Below are experts of layer 5 (counted from 0) of a mixture-of-experts language model. Rows are named router (the router's row for the expert), down (a neuron's output weights, with its number) and show model dimensions 0-191. Each number is 500 + 40 x the weight over its row's rms, rounded and kept within 0 to 999. Numbers have three digits each.
Before each expert's rows: a language model's description of what the expert responds to. This comes from a sample of Wikipedia text that the model never trained on.

# expert 17
Description: Adjective suffixes, nationalities. Adjective endings such as -ical, -ic, -ary, and nationality or institution adjectives such as American, National, British, often in organization names.
router:472477606445470487449437444491501462593469530522523508563485516456549537424486514456516474579433477440454464533580478472479537450471489470530516555525521553509490449574494484492547493419485493469492580506490546501531554616454531503501500527499538476573497488544475479455478473499510455463445476543509576439436471451551512494476535490521450522513526511522491545552502515578457537527480537495488506479485464497580592588495493473500469523532528498448520429512489423502492462512474545545491457482487468490444512514448479520443466500557468539507497435496433587464557490459493502498
down0:551491522482503506540469501511441510506453530532520482505488461545563494487413440527503497499470505544486578537498543519510551565521474554515501554572477492444533471529470580420453515482574526500550455533479473517571520515559503487449583526493540613493496535453503489557527535472466512559540587569508485532497520518496441466474531495507547548540511530496510422503489506529511431539456464517536478484582473488501482535504523525510580527521540496477588456553561592410528547525518501489548444503442471512470486477557538495593514520468537525532413465479533518486425469456503498461
down1:480460548515462511467478528535440532448508503494502474487560469445505469546519523533514532541539538416510501493413464479475540457418445543510497437508441510541467486488517576444469459441576440530524466481456509421487490514478538507453506496512553543474461514535556492518497500429452513482497528426599501451499528502451523464526572497504544445553516475598517480495520516424456555509455542472484527506527477494518512607568453463512432502472578520508484430540526509525528457526440527464548458528501521483568519449495371469520518479472471456532583443461513485470519502514535487507
down2:516547463526494475528530494530491531527453508532472524485509481481484497471517433469466511534573515491440510576403553415488524522499527516449483550466532516519497515508550580585511513465501506473580468500516394477520503517474466569499521503456545554417562478520485418556545499395491440517501462536525521586443521527498457491486544426543455466476547449446567542531517475465460486520513499500493509505512490526477564478463450546584528523477528507485480503542626488472526519549437449515488468597506430470471473496462521451614504487522532493491508462485518459504544491466506499514
down3:505453562514466485508517526517518513461511516523552444496473408501495424526503521518468486549460448502576508505561500585510507524460470498449493521503590548565468481524567524496426565580488480521496429467469520550464531540494440441494476467541517520597492536497442512525441440447502513554530463414532447514568486463551477505440501466517518444563505430471578522509568475548470555527563496495501465516501425540454595540502495526474526512501486553498497470498552445460521446523481535433459487568487463534510565477481552431501445539533527482538476460510513517559521483493467469543
down4:502498551506527566531481472445428493520538537498526490537468482547541455505629516491464465576424477593515584468468552453529514532454479417504455544438537571614501542473532425511490496524467527542462506528479482569473483502453527472502506450489506510516519493522505512467590487447481542521511559513520515511469433601567459532466492468492478487524485477466511487459456519549519491480540523483513470477496527503410552459365450551502522516523516470442508493565538501592541460491525491447511487512472480482469420565486508505455485516435498473538479531501545498514487468479488540476
down5:520533479499464489527475434567572447555533458547514543455513580490544564474525483467463515442466506527418409490456529438471512558433478505508463536424459492471533488424468543513490476486491458490509480524494602518517535559490533527510449420558479505551390509534461513541502462516495519506417534529505521490462505503493421469386480404500499476479542468469496410553475493465527529517542497523542441478488570486489485512507469547498526492490484480562456543511457557596550498445484541511514503474507507469590563559509507493504490475488516479560496539495457505497510446448549500515
down6:498420544553520462460436473482439467494515510422485535497505497519463538433426490445519418497561555489448443551487525481577519455541549571535533470489492559529468504546560462518467488546463448483491562515431470483481609476496524507477577493495460436550427508512544479478557546492482494506432475510492512535488530534492555488464501460420445507525532538535514432477510500482580531507539426514492536463527516465470565449549542515514639427470531532530536548524517536538518435428532527491478472474516557551470455517528486503473500484520486542494525528428526507507462479538526496481
down7:520424448480530450481533533513524513569575510480486487485523521511492496478482485506448511503503424533533521491479479539473533581565536518514527532472494588492526510460518532536474573463505568547520490466544533585469506493583522543517484501518511499482553515493551528433511455516507568432505478555497516442464524501521585555462511607465381484516495515507429515535523492487553527537413488456553537504505497609607453485511461473463474420499517517482434506456468503561533449487471452494471477510515502489473504544501543568508442479537537486528504488447587502540590496544458477499
down8:554514440410549513541565451503446538448512483488505508494527461468553453502498508531562445500515498544493493534535518503484418542474563582409462530504468468481551488519531416464515494545484430486524491475545495496538547472485453515511479527496492542521541536483400513546520468447531462529583554475490534505477419578475527468466539504457451401479520532458495432438511417455503494463479432481519522488562499451556518505518576502533537477563533436460540496518474584536559467481478463466473524485570474503521465503530515550538491590517478506537506445465494542543465445477445525508
down9:545532514440503515556507588495454437531492464513509488539554504500502499507528509543507480477528522567538537527456481446444471500468501483565533549525501529542545516484491499586508595598555546470463507500427487552454471538484576526530547515513569531465488425489493538522477482582426390505500498534390525483437533483467495510486501486525513413546529443431567498505535552417508496500526433498462475540600497429477478433457499485486460518481502418484485428540552510438443536502483481579513481472486451484470517546521527495500517532544506541474518511460495525516518507526480453490
down10:391495535486479529557444480502497577463528502503504497435484454543435479442541510466460543491527541454472522450464561508538474565516520472581482517433432535542492534524553500529505491585402434427505560527457496515540506533480561540483487488424570494481468500564508501500464477535493567486514456492546496539557469488481522473495492614594475496499499528509490528490506529497491564479468566486468576530505509529501520512479507515560491573582363471502512471503516510594553476490443490482481492514531506443442499526474525531499526500510481534512470466518493476545421472491560464551

# expert 22
Description: Plural and name endings. Word-final pieces ending in s within surnames, place names and plurals, such as Le-eds, H-ems-worth, Nob-els, ings, ians.
router:480483508475499468456496522501480512524517464515473507527475477464614515441467439553512523546467495496570425506451472546497433506475486485520551519479491539523501469542507502540498452507513502482488559473558528464511524501431507458519493545541543540564543538513553609494538596491556494470495495464466481517483504511559461561497491482494557468458598599559471496519470514517481485479417501563495456460513568474423443473466499454470492510506496459414576455502466508467528503609564519513482454543485455557553459450514535526583431468499465562461489464452433516458559487482527465527
down0:542490476458480476501465514510455510526528485561497518557538507551574538500536511531480444443552497522418422544441502505519526483550477510583498451524427515486482504469491508516475503518538558531522475526465435575480510502547590530447470474506518483470535576559514559479433447596520466489543539506539534481487596455509486546477490486472420509561489446454496469419548498550565505551492490535494551472459483477501458469466454455509467556494505462489481504493490438488509484491458466494510568565494491506529517553483577506457575614452474558465545483418498550551548548532511446513
down1:453493497462561533517515532476446489557459533477545521513522445506518531568496430443481528451556515500504518471503425529588535495459495544392432440500451504519469522547496482493481485505493505415517524488517577547464469576505504485464561530510461608601507465544479508495492573537463409524517522551478500526498511485515483494495541464464428446541470520529492458524508531526498552563504471450474547510495514551573500534478521478495528573496542506563582523578528556504541515596472511516491513500489547531464426475510518496540458393483466504545499494448489493534459564500504417498
down2:515478416520393504542494515502523473513474563473478512514515492522496462509547457567509497463569439562544527457559528519471541522569558492451457528524436476511488484525475469493545531521480534473521489501463535384510566505375516434539506434510478516490416434481488506604507494525515482515531552490483518472503485477550491452451488555460549495500450439569537507504477504488551519494514466505498463498552495519509491460499528518525439464490494459536483552435508433583546524440437561527472530522497510498555571543514408510499553489466447542493486513583505490504498484429450444421
down3:484530511479548508491437480470523521519501482564541554460420484540493486534511471503470542472562548493497458606538432452487529505447572448526439408504511564500533451495515563543466491452503481462504487549484554541521446505457470505516512520511516543532590511511542506500502523473565473500554451458523508476503528467450495515515471443523490528561432520543518502469534497488481466511573520547555480546414477496373516518553491529418505406566483537571461521494480545491478397490501440428518553443519478526502510518505509504476479477534521495522527489527545514574425434582482455506
down4:530488408501474472536514542455503451499512476567517446469460550541473515373478498427500522531486518484501587536474549505560537513439494550515530470545424524472493460488570487470510513508486494524512532456479477467543514472503515475540517540494471419460569498464521483488481489454448542514507498542432501486535506562515459519507556522449509537464542444464545516538507507482588533484490443531517493426397459529480502419516527513485492451567532561478511471500487442509362460387467503506552439455564481527514547466499551473545497513480532510533519495535552551485480483466429518563
down5:498466472453560509526504512576494547461465529469533523458493557531486522510509508482488413498488596496447485511532517556521502562517532500469505522552491437462501496541426601518502545559412487489530477518426517538481482526435502475424528475532494516454483479461523536477481463508425516452530492580513502523511487429494508537488551607518500491456407449532442418439500475466536457513500468486537501470480476480458500431558488460500537538484454469520494492463510498483522475457499533407500466456506472513489494487562567520487527496513562449509503468474520494628459571624474535547
down6:485485514508544565484576504500523534484573553524522460535471437555504455516509527542462490494533500479425475537508520466533476442503485461557512466458560518427503511571476470490494481416518482559470458579461499443498489382509466544480485528334536547527480439449440479484556490489540472556559506485560385442452446537441516485493486496509515474524489489452564453486461445519441497550489521532527480555501474508546577460567510543515490525462517494513453497518527485480475532502530474523510528490483496495488543565436522483513488526484514487543478611464484445534481445448519501511
down7:466492438462450522578491494599489540448467512499471514412517545453532540464497523519458526548486492494458517510512424460533531547520468535475474508495439584451470425570493430435477388472438506543475499529512503509573522570500473454499519490443462501452506449561510518437495522491543587477479522492507459512508510472449539473531514526486495447523493547516500557490505475456528488543517517524551461542507534412545526556487497493591519503570533485490520531422526482558496534498521548483498522524524517522565551556514532477487465568435464470532427497517477484547541428407492518586
down8:525513444494486555466502529590460473469554508494479503628539570556545508493556441435504457471513498548468475494520547500531492468489528530538558454456610546449524535464572543484519480508492516527578454510543480545542444504451556584451470499471483492506561483475483526459448439501529502478450464549550537496522537609467581535514508477526492460431502500514493487500495487493528424482524549500444419485522544500425416442536503507526527470486468462462505496486544539506415481522507456528503520553481524478476424542503507536471524467554477489514446479545503500442576511534566492506
down9:543537516442556474471472473474404494536526432485530507516594514562514478529545549526500415486493505511552474505440499496462528526554492546474485539463446483535511522475505450555457352538500549466491467460524491495536543582513470485540541484566534531498470473430520444390429503478469500526457560469528540509542480451468422523428455496498510465449579470566487512487550505482464484468429507569441424452492520505446507480493481522460467493419518541454484512524512536516482458512571527521516478532544503492525500481524496545496527541591495519442462458493489470435450504473512486459
down10:483573559472532572529532511538483482454579558523484396521496549496458496542539482505459503514510546546475494510428507484484522532466513463481516519482559485530585535513512568475493534462418414439425463424454449467473503488499541525508560547502511491510459480435552464518442533470521477487462445511506502489491456470499533576506450587505475530500502537434406458488505546493506429437513484513557455496481450500520487477554551503464501549490455498544508425475437564488466473498423417537494514517559561505537492505527461551447448514540472531540457491522472492597464458548459479524

# expert 31
Description: Codes and math notation. Capital letters, digits and symbols inside identifiers, chemical names, and LaTeX formulas, such as DTXSID, ENSG, subscripts, braces.
router:469536493406444489515500463474591515505470541531525527502438509508501497522537440434552532534468576482492527474462478498599502449487465395504598484499527496490519417501456465503536528494453472393510514501537524626530495560483509479534525525526543555513386524464518567502515540529475492552448494488474516497532513494494527457502518453595518440531512500496532537486493589448488463440495429487538406524557571497487552519436510501519522436492475466525476490496528502486500452446506473554474513453424530457455540500529433502546482517504529512530464471554479458532516483508514540490
down0:489522492521493437496501515475539465510444439507504446465524502460553506527521514521561445503458428539522425502496567455478490544543532441558585424502508491540479491555521411537378551486501486539529485436435480510497518492473522554445590497519481499515481570525526547482536538487567426459503538458443495483484503459484508565508499492481475480585472502532431446470555567522572519478545519542518525584464517476474535459483494526465536475492536490483504477427498501492472516570465523495557507434456410454475531543466511505464469505545519509477498550431539456539453450489422473569
down1:525411512473490538574484552556556492501492478528524502486491539465488533538457544505531463563530437537408431528566524528548466463507480527448494567446481505434523490493485462503504475510545503522448576544482529469497453448481524542481438517494541544432512514520462565522534418577534453537425556454455480504507406536402444512495467518453511500490545568538527446493539501519452499543406543508485495470530521463521499492485517459484495547535539465455531470585441503465559535467491462490562444503497488461497521495509480493468540478611483576482525571458456507522470542473550509486
down2:532526422508513470459515482535451532508497457532498522442486439568476478500549461551479511416439487545500487494538491459469508496478455509508487527476588433477452437485435495509503449524457475472527508426448538574460501567501507551414487549508572523559549449510492504514486442500505468535464493426485496491496606501533505499485499506562453507513521520521442506481519546504517489457534479530494528517474528428468551548490517589420444519445535445579494564451424521531499513516529482428527485499500583521553459507536542461487459481534523481452518488403488491516489531414432403491
down3:526459555447493529518521525423570509495530578532534508445494497467514585451508497471540443513524519536575467486482472562506507531504491518484567540501519507519462455488541514506456491570523435446512451488512528497547492445501559555507458497438559550452508515441569446510536485417409419480443482513527473478440456468550518437507413553540555488466484471496488563472577552557457422480529492521553421491486545485471528454512506504499589510496521481502560548496517458532573513456487485488434518530463563441491487478583501541455521438489490512499516471459510490533516453443438470518
down4:521479499530492444491523485524502420537500472539551416510471517589457418534545526480512423470486513512526568510472449493507510476558501474454483544489482492540518520482491446486516474512448584504498569470491535565528456491551467526485551507525473474535443565506497556515450496530572514480417592486574513532472475523475484496469496495478509480541512520481549529532493520469477549507542517504611478462517483505505476519420531489494473444531558565504526488533492472487497541462496527433470462501485530483531451513589577483549510482561589462571552460375545576461494541562510447435
down5:465510468528478516521479568524469494475424548467551492540508529517448516498489522471532579457417385451475551515544549530505499506521496434502500519498493475502451463517579495492496507526496488471532450584511458482474515456513548505535485518519495541480498486482454490545471511484530504537548513514541421465477506500459528612606474507531505520465528472509423485583495511516499528467541488454574566497549606479560480465414507533483448455603497448521497513562498577515473469554469477567468497521486516424482533545528537627476523530537519474510481471537543497495503547579512507477
down6:470463520556539587505530424452519478529513552474520456528508503491477483508397511537504522442483425500497515471562489523518497415500454489494474481444503498563397473520580542412509500461497571494490461505475528501494498609544514509438524502569430558553498507452465497496484517472478503500544491464486522469493542450459471505467549564526464482478488573517493471525469572427419436494481473477510508453587504493530487593524525541465483558524498493462527499615409406496533481515491450483478523494525533480486486452465491520488568500478496528544530502463514493435485441497526520575
down7:541519537446477460538521499444500532497525468435532565461517508490449588508541529494492471459524530489492489508506583442555492549496522514457564479472450492490505510443477529482534514516519532473596492567519495570431527552546463600535514448566497548434520491499458486500483425524433485471439479540497513407468450475491491524454488508528477479484561490442510535488509536456510475457451492539448523510545540449530464500521499467412494544517433539554509413498484476539427586531465555451578490519460516490551573564480517494522498469451528435531575445483518496589498552476503484517
down8:492452459513470482513465514486451496517475493470618410488547480406470568543521493487509531526516560527485501435464607403490491512532472535402463553557506523521471508504567520471478507467519500478569493497484518539496558475554514530422494463468592542513569481518548485506508517563522503525497473484480487530521493497402538577558505546477466539516505512448463492502475495540484533492497550556525501593505476522520528485449492560483545459490539484584496472489536552442534487553573510488442494540548533578525492482473484494470534472425520487484416451463509574503477455506510555563
down9:512490587518539448544511444477469566490501513530472444541467463532491463572490463504508540558479530475458435493528458554546538489563556466569500429455524509483536504548511436513431539554492398448548449440504497513516506536557462473523554525451511481567477577459520489448575569487477514446400544551610485502520539504489459446550493453490432526472492535551529588497567512484501485505455534482458423491455480508499519445543480520519516516524504533494501502492530470508424510519507520519433494479506512474518560420505495486515520547424520473435545428544497504501562463511514521491
down10:453503523493513543556515506480531551504532456447610555577508561517579465435475456518380484490488476490523527543556531542439558457499457402491493463505540464519470532472481458497498422458455482539479453438504525529527531492549557484587421559488445523496420468476525478586553475516514515470462488475540499498457535524503435521462488443458497486575559489452622496504540436507480545523456518551521532399540502487492534537453463425468502535516484475453427506511551476528476518517483512522480502513491474462528532521514532447483474464529512498571501511471491521471519514470471468523

# expert 12
Description: Common noun/verb stems. Stems of everyday English nouns and verbs (land, water, support, prevent, use) and suffixes like -ing, -ation, -ment completing them.
router:382570476478515477463490504490484537587508461496489446523436392533558505501454488537564524554508512463475458500436558506577371444540489515523599517504499536495535481503479477500502527519522580497509483507531499576484499543498533468486482523490554496513482475475552488537556529486551488482492473486463493494498477467530437505516495512505532487493559489549526497470501512515453506483350531503513490508531521497502515512511544483514431506468547510427486436496465476505560425545569518552522497462453515449436485574454523546536422501441474559537474454490409544444487547480468481450
down0:494595538463551466534510496490470531471527531550471452499500532505555541488475583558513506410501541490477555438599487483469431488546415536461579536555546546439515536476523488562565524497483553508560488546501443491490486553501463517490474480470563489512517479585543520448579424556516493491539551512471489513492495492453529524523519514496474485491568504489537481507484444483567443512550506495524487462485506502545502474539463581551497476485574574511453418498494507484565511467486622484515512461465444476524518525459451545584446531481488465498559407519477501455483539507492484525
down1:530466550438468545493476492485434542438518605530533541462458433533538493472482531456486537510539494543522469464530476532586465494540427420517450574482491451523518453508552524435476468531550536516466514550478516549441522484497584478553571485503463480583470534539531491499480514512499547479518546501587534560477537468467431550475490470481487441423425499514475510489514525505551493456460481549504546493541555527546437450519413538488451425470493478494534473460528461533410482460451566552506528516511467495428435516450533510489536520534480410497488518486516520475498527498557553496
down2:452552466511445490518558449468436534480441521465559480440433483505513523496484489466530475467501428532548477439535454495445489482546509547510539504527367524547547529433472527473466538572466548568470482576493569482561552544462490504515472427567449560503503487490525638479518509433546519470472506520500480535504522552532480513541467556506522502474557455490507451538487464438549523424462516533512512463531457458559483480548533472513510505461504497561476483572466500506531509538449535518478538472427474481526480491525533495566502484510440433490509513437482439523431471487493579458
down3:461482544510447531499465504518566500530508526533482425503513574490559459517452533445506529512557482503502514541498426498486545532521589553557501450523523540461457418560513540487492510466516514422517593467508467468501454556451509482549523503476494448562501524511443499519460520498553482489515496549479542496465487454472555489526523602523505560559538529485566476544488508548504535445512478444542529548449456530522508474509610542446505498491406587582542555482494518626487531492501506477477470535548551476528494449534490456498514467487535505503478490543588463422519494558523524554
down4:458493494462491513507478543524502452448541503537491523495528444513545503515470490549518539481500483537484541447456442574552479429515543475559463423454448513487504499521543459492490479529474391469547469538539535415512585444546494508576527505455461487537506522477445515519454552514595498485491531495464587573574448477541396506516428532461475534478495496543529558442504491503519429540473559484475518543519484509470533489479521462516513545504521524526531465488488502549544472404449518538459511534523560489516506530498437489460439515600503494545606442456493449463486469479556471455
down5:524480446602481478481534502457439483527525514502467538456492443563483545514508501545476532526476500496411456538495395482455503497483463556561509445534486500480527570421482459548476457600504551527472479461474564529503533499532502479506489518490561574458503496512524523508537459464506590447529564450483411518483471527506406569524426551469549542551455445453477436466467477490472515503555535464575522458512501467471513491457471526492484504492523506505444539466522500455505494537496439515506548491572523531467536432525520482437447504483498476483478615458565469580556490530489501518
down6:501460510495435479424457496490513501506589480562498560457507497555472508520494520514532427537473428555495434507412505475534591463495502523508472518463493575502437485468490471519497577492542495485503534495448502486434503552493560486487504496476448516460502574519516482476495434497433502489507479473457478517496518445437510522448616504471489486497459560525440491510521455469538567479477423494471473463516560540510514526559520496476513537526445598508567493502422496513416490479447453520460463565490496535449570511533449537429545596485491494498536549572448512472543596486519520512
down7:429447500497478544446507479518450451447478476556515461493538539459497482519474536516596469516465491476460481513506494500502499476548537504522552539524560486584472440519577512531515542538528512547557518439475494485506469445547525459469496538538509463478563501528516471474458393470442528527495486475473443514494500497549382535544531535452550466495488447566443508503512498483513596542478540420470502547474571549448492540525512451477551570472434539461441488518545490465572486480431487524507459458414454544516473539510427517485545499530488493487620507516522525448439506436489521515
down8:562602529457514556558520525543532533538521480576461515497439496503537518437530437466552540540450530561553516511577521465528480487434518489469501481500488509459576563502510516485531428484532507465433489520470511472504500533511478515556463525516543611522476513530545557479516483427499496461480541473499481515537441533491464476501527515475553500457499513420537451512474450483552502493495456471535573436448564495473493423535527452501484526522545513537613477557449427494472510529573497553411494498529489462521478514429522446565555495510477481548448572513489555530501538512413526478
down9:457545479460479533541545481452547538512479395512494490509523475495473434539502508552517429590498517516558519513483426541484549522499481490501534450431421474475480584506468604492471496504536514512491531518439460526482548550520484455455434571507458524527532521524588510550502486403538476495453523431489531496548532473495470517508438494581501456502468507456505558493522484470492568552446520576493391533528554411447484472486560478449512454509480448567440520484453472457508495519534460514526486520552498524492508521477484519489512539504477478545527514450471465547564432574567488480
down10:557474520535476513548528583475442473488513496512566530547524496435515542558500502493557419534540437540440542516527424545486506583517555533532456504464498542521493482431458545547532489506506531479484534521487541483433524501490487418570549480477543497500405470559549476428465511527501475471509590513483441450521486522486504551398546436569539485474530560507492547582517487573544453547498520496439526561441543532439474461504443457504432506452539484463472535525525488527534510542481468536483440457606507472476531525492466531437500539533509459506513463482503500523474458500548509537

# expert 10
Description: Name-initial pieces. First pieces of personal and place names starting a word, often in tables and lists, such as Mar, El, Al, Flor, Man.
router:504566521494567484507515545453571496490466542409526511474455444483568468527495444447498536516424559500563504484498503513473495502436496553614496499476537498540530471492474522507553496480541595507536475501503494501474501469456525485489480552496535507561498525530498468428488523510510533508405507495471547544599483401456518545497546448538544475434477486496527507535467509536502447578457496513436443478464489468457547502457492477446564484518420415489498445477500483507501538452577453518412406488558515531506516530505530495436520478548511558544492472546564546524511422512504493451
down0:453470502423497547486526510580507494394555557545412514456500439462523516485484562527486539486466524488552485494465523528484463513473448425455461487507463494533553506452535397439515497540485492491511511487483591498482539561409547483536483464563475506477517521498521491533537424486578545536440462518502552550490478535471429502537467533493492486502433461496514488487481549458603434583498580473532501505552552570518415533474515535505445519508454494510539447501495410459499527570493513509513571475534474538507473528480534531523511513558495526485504421465472508529507574464503497549
down1:453524542455467550538501457488495504487496511541550557430569476537504512518481435459447486511501455500469493405439596464525495474505507487523553471514479473544591518492516507518507510505598517551437542458470435481395494506460526395485509541533456446498459442511503508528561563506486502535479442498533534517490462525460455475519385474522551458481421479537522561450459445463473531542434557451557479443485529476505561457527493501502544497507510514573509510584551479499513456514510495512470540516497485487470446508536482599473487534540585556481554474512493530521484503545458454482
down2:462459474479504491453525471483503570466488591541488404524520551470453435460472558577480443510470525502496469574407468431515571452572399468479530469488599500532519488447513518554529553466477495537511542523541461520486470567516420538468494515468518446569428536460553471501509494520447489554459508487488463486551543469493513494550501451554519466480474482503508516509495554455478482491436492522474559493471521514467430552545509501496483501484514563476444514533464555503496461485609516499522474418455536481430453499546466497487509421477473518449513431576464538524492519487451481479
down3:454470519523607508477522477455539543590461510520425499480507508399498457504546381489447461528493488546469548551489428511481535500462450507514442524502478482490537482468529531479531511480496439493464462590546468513473463515518414547477496544475505437471492524434459506471542527528480489501550535549531443500438460461444497418512581528459458518525528442566531472487484546512513438508496497558527478487523469544574587423578488475528475492544476583472488506494466463474459490458534473507539475576466503549501537504501451495465552595525459483537537491553452514461551497488486491516
down4:439473549504524586481541492459521526535535550514513458451503520519471549526435463497500465548532535463388499513568451486519482515563521477488512552479506486582471472481485466528604571444450505593470471521463514469482461541478491443534476589489476450521483561479472503487469541493479500475488498523480539510473446459512485534500531438466536456499471474523494526507550458555449517490528543416481459553528621426411496473457451515499523562532489515497531437454474475461445495481476416444525494531429487504467454465584542492499487516481523443487511492515499519430439503488577550448
down5:549516436518542515479466504486491517452438502437436566457517548514410463476474519528554524539449499534475540442542447446452541496493484521486515494552542486500502474537468533465550503499470395488575585477489507591540505491426497544521494543496476448458533506525495505466499524473509511475538445536538509460473499534561500493542530424476496511518523504532512490467564535541483494533445435541469443531524441498494483433478528443475557518516525516528520574496613552498482563513452526472491503381497539481487518519596473462508469458572549433581445447557534503508440543461493508507
down6:506483555477526564582537443550519493534455508496575491562453535496471590515451489501538514553500470514498486497582586509530498535497565581417576517497554473464505426442563458479462481558514559477465507510509489458486508493560535517495506469448493533470523562463454526494510471483476468546446547534469544466571482532485479457515452464444539523490479574496443456438458505540445448457569532451493488525480465476491535495491517510481477449516562510480439534481511546528480537470498487519528481568441514561497483563476464493532512594414466446548462471485465502483606571523539468500
down7:439466466503428441490486451505493510542499516578462482504503565508518480398467528468528438490551500472511491426479561497506558515511514422507484463486596470500503449532429491518542560506552466512461515458488561444515546510529487522475482421472535445455553460553511494455451474548471479504470561568491520502502415499568479503528469573510521557558484553492455478503512527515461522526534485489497478483514548609479539564444543511446484485579523491450528540597601483492550494432513512506501540490481461588500518535564464499460558490485485547521486522444421469506534502508498444481
down8:421557472476491521575523496525539513523477479448479552439394487503498490449493570525537535523470424471561414445562532549467430440530458503501520481513500501425535468411478460503563539463440599532506426559494554491508515538534542541560532502490510484467556502486482503477562509515536543479491576546457494521436480565489517496526508478428467474532533477551460541508472479458586429489539503429476497486491508524460531554439475530513516451489476559423605502448495567525461526492536458499529535489506521522457488475509503524527513503506399467546461494463460499479523478486523526491
down9:490476448526462486471466532527468487500395491545539501436492408481453513460495504536510526595532468467560514492563549475540534422521418532521449517482492518528484432489477496501578453479486422536517440514518613575501536491510514479592508467465498555503448578523436555530508439506504539511480480506453396553516533483547461507454538487511462506477503528529481452459563456490469540486539504472465491491472516522481476482453499522518532442494545560534539515523539472500511567489526481483529470519452508458416412500516540507507411466484548517433495561428503491428479522534458494451
down10:480517534570550466536483556555483573505470451535490525445532577529467556503528571488533507421489509493417548449507500514468539512556528468585478505477484505450500525565430417467482543479448447495590586486430475509523478509531437482595479593483462488501539503482584453477480453491542507463476525513488526536568562527523516483570461546490499444481517523546506491518471522461539471476492463492537526462444506513470445546561506457554410481549493435501490468466490526456471517503572414432504431493577549496491468460536473501522553499478509488535454492495497516515527524449533524514

# expert 8
Description: Capital letter fragments. Single capital letters and short pieces inside acronyms, codes and foreign names in lists and tables, such as E·C, PA·VN, SO·D·A.
router:509488523439516475505439537432572492506466534479564514478467451471517581529550500476499577518526456452579457421522500537486504472500427512525546507444504465526604476520460450535478573425516470386443499531515484602516497484508528532558506547497549553504547511487467473542532652527516510483466545452418480485465490493524519481494519444513556487462521496518398509526482547465479505494514528536472493516502511413516502574471487475475501451510502485495493533486524447522512458460490438475508515485463474519536474536509470510541464470497540493420437560547479497512433420486561505508
down0:491548535493506526492517507430484418475449461428524405541478518491502516521519507507499573550440473506504476455462500448499516510488537430568473514489570530552487513465469533520527460483531524462483489486537511470484432481487531524518401574467511476568437510534495529471445564460502498515553489518591533470550512479448397483498446512454493532504508500514518465544443425503417502559532509532463504440469516489449516499460450478539506480499494541417576540428531516547467473448569508470469466579447479523451514497463513551458602419493528503511520448517470526549510504423576517509
down1:511460470481507492548500500494573504466605557471442508474549530529486504511423553487506624592474498467488477573507489489490558529477546446520536521457471516505480536515447452506515539577524513525497518559493499480519493505474431526423513503438489530555470465530541512498480488555500477496514499450476486538562520483492557510651452491549528489559464459534566475535485497509503486503567435486507423516519475549458488574503515484484461562484519448528523451560464433481473528515443588498489553489495500426532523471503599488426511508464594529495497523473524475540500528565476495458
down2:511551463477479497485580569566497522460494488480530515494544488506520563558528491473589459404519468467461547407528429427468528458530494508532530506519519467434437498506494497506479489476521545449507478489563519508533427472485490482545493573497540492484480527564488538433513485557499570479487517489466473521531569590560449495536448452493486454415509513467546521537502493464435509507524510514491534552515425471493452446457479407507512462437558537489498511545506504517478462551480463431409494492449515503487571515464497496528526537457523459586509550495640455495508487474528477523
down3:554531477476495485501517466546515535435539511519471501460552532451494518444481541515482550445551571542498475511487493628508468428454458492505551468519482485441485498553403545461494458482435572498483472453418554524554531534472429517495512515522523498498509469485492452455469439499421475526480423566479484437423528497453565509522540507488425555478503506535550560489490499562523436487448482468522435502448599553529467513465469470535494459547514461488441484483536478480496525526508519587558505495488484550462559498535454575434501523435482459442520551488510483431504489488539496538
down4:463498472473491493491564468525509489502525526535483495403470468527530471480436527521508397505522506528456467536506484517464533479486526510470437506428529564542493486524449510556539461509454454573494495584493533498532569567548497488460459467510533541498524494562518561463472420419451413552484443467480533491485445499419486504490494617500537508460548546485528517598499557489406514520484465488513505494494543484481474482473577504491510539532523445546482476482447502594445488516504534529469478548533527547539437455521484496530517469533461520556474503519568502479526644475522470468
down5:445531432477513533558476505441538511467480523516470471488533516430529510505554475449456524498570541442517483472517493419512481475523494490509501521477550487495452440504568504556577470543479468484564429490427492476483588477486508542561512510472462466469488553502506522538506493542497542541525448480514456496500551524591497507489452479457431452510488448450544535481484492504493493532485504459545445492461525448528456470498562513522536624502427492445443526505545506537549489484446505397523576509418540478443527485502512486477543550448513491475537617479490501525534584542595497434
down6:423490522489488481461527480479480518438554501518490447531491569503471492483490468420483541485550555549500543545509468568486495485510413490477500498552536533503506590461526564487481556509576513505563532431486467456488503517407413473438484475480449513527539484406566474515481466502469529486521551528605536443462538515462449501441479499433493508517556493458455503439528459510553504495486482448491517532507451488525492497452558485410570500538511482474501463446453528491585536501483458460495496514556507452536598516470462546481551530516536453489559491487474480515516604488479590535
down7:463469509446497516487475545504512498502575423511451508489572518519542523428471461512578467486545541438454489519489525468485490460534515480491533580459472478485489481400497468435506477504467540592490477570518501507504454538459444510502508576469508482466492512473517568472495524523513509532540517483452529541524485565439554470402516530416575535495546546497562481533443512507488455437544483570460433444573561500490502469480515477531421441501514528533439487431519515479516525542508427502477540479501559470534524490567482506504558564530467514540458442524514467506512514610554428544
down8:511591449493462493480507451430571468545519505497469528440499476495514516464496547557534510425574501500440549541479461531512549490569505446484466474550452450517525457474475545506501440519547517503558458483511560485488530497495535556402499519496428488421478499443450470453460547455493449449517514547457488501479511485522483514413513560550511470496482492428540512592528570538478523498556489566397500463514496462442534543443473449542541478435501541524449518514458574472441512553499520520515523534545449557554482495544528428502523555518530432465558481502500507453508512448431504490
down9:507493479496461543546422467473484541564539489527448473531536548568534535448465517500418545534522512458466503498538425532584516511448486476484520457509439579490546492527404484535527493549548497470483444474482524552450425498570505520459525506482481526447525488486503419455452525448539575524507420499473456502581467567470493511493469509420467483536485432506605519456447543513544486515507426534500468526488446471540522614462499423440479484484487487470487465519528506439495540520471467507471472490503508586533540476476510505491538502514511523513485543519511515536471600416457543512
down10:504420501417517532483522497452487523498515506439468498488496509538563509460472483528497508618555491549562535480438473509527520485447533561492505472511499490562483439481450523424509449522447487494510523463571511457559454484503493542516528422521520483469533398543465454460600525540430498563535485496446485525507523513436476485405483539527442544545555498479502538471501445467466565489502466472484442510529543475558551455517498535534481527526516449522549502500493445459475514435493494602366482487525492429505460446479526518538542520500555481511465542489540510462491582494535509542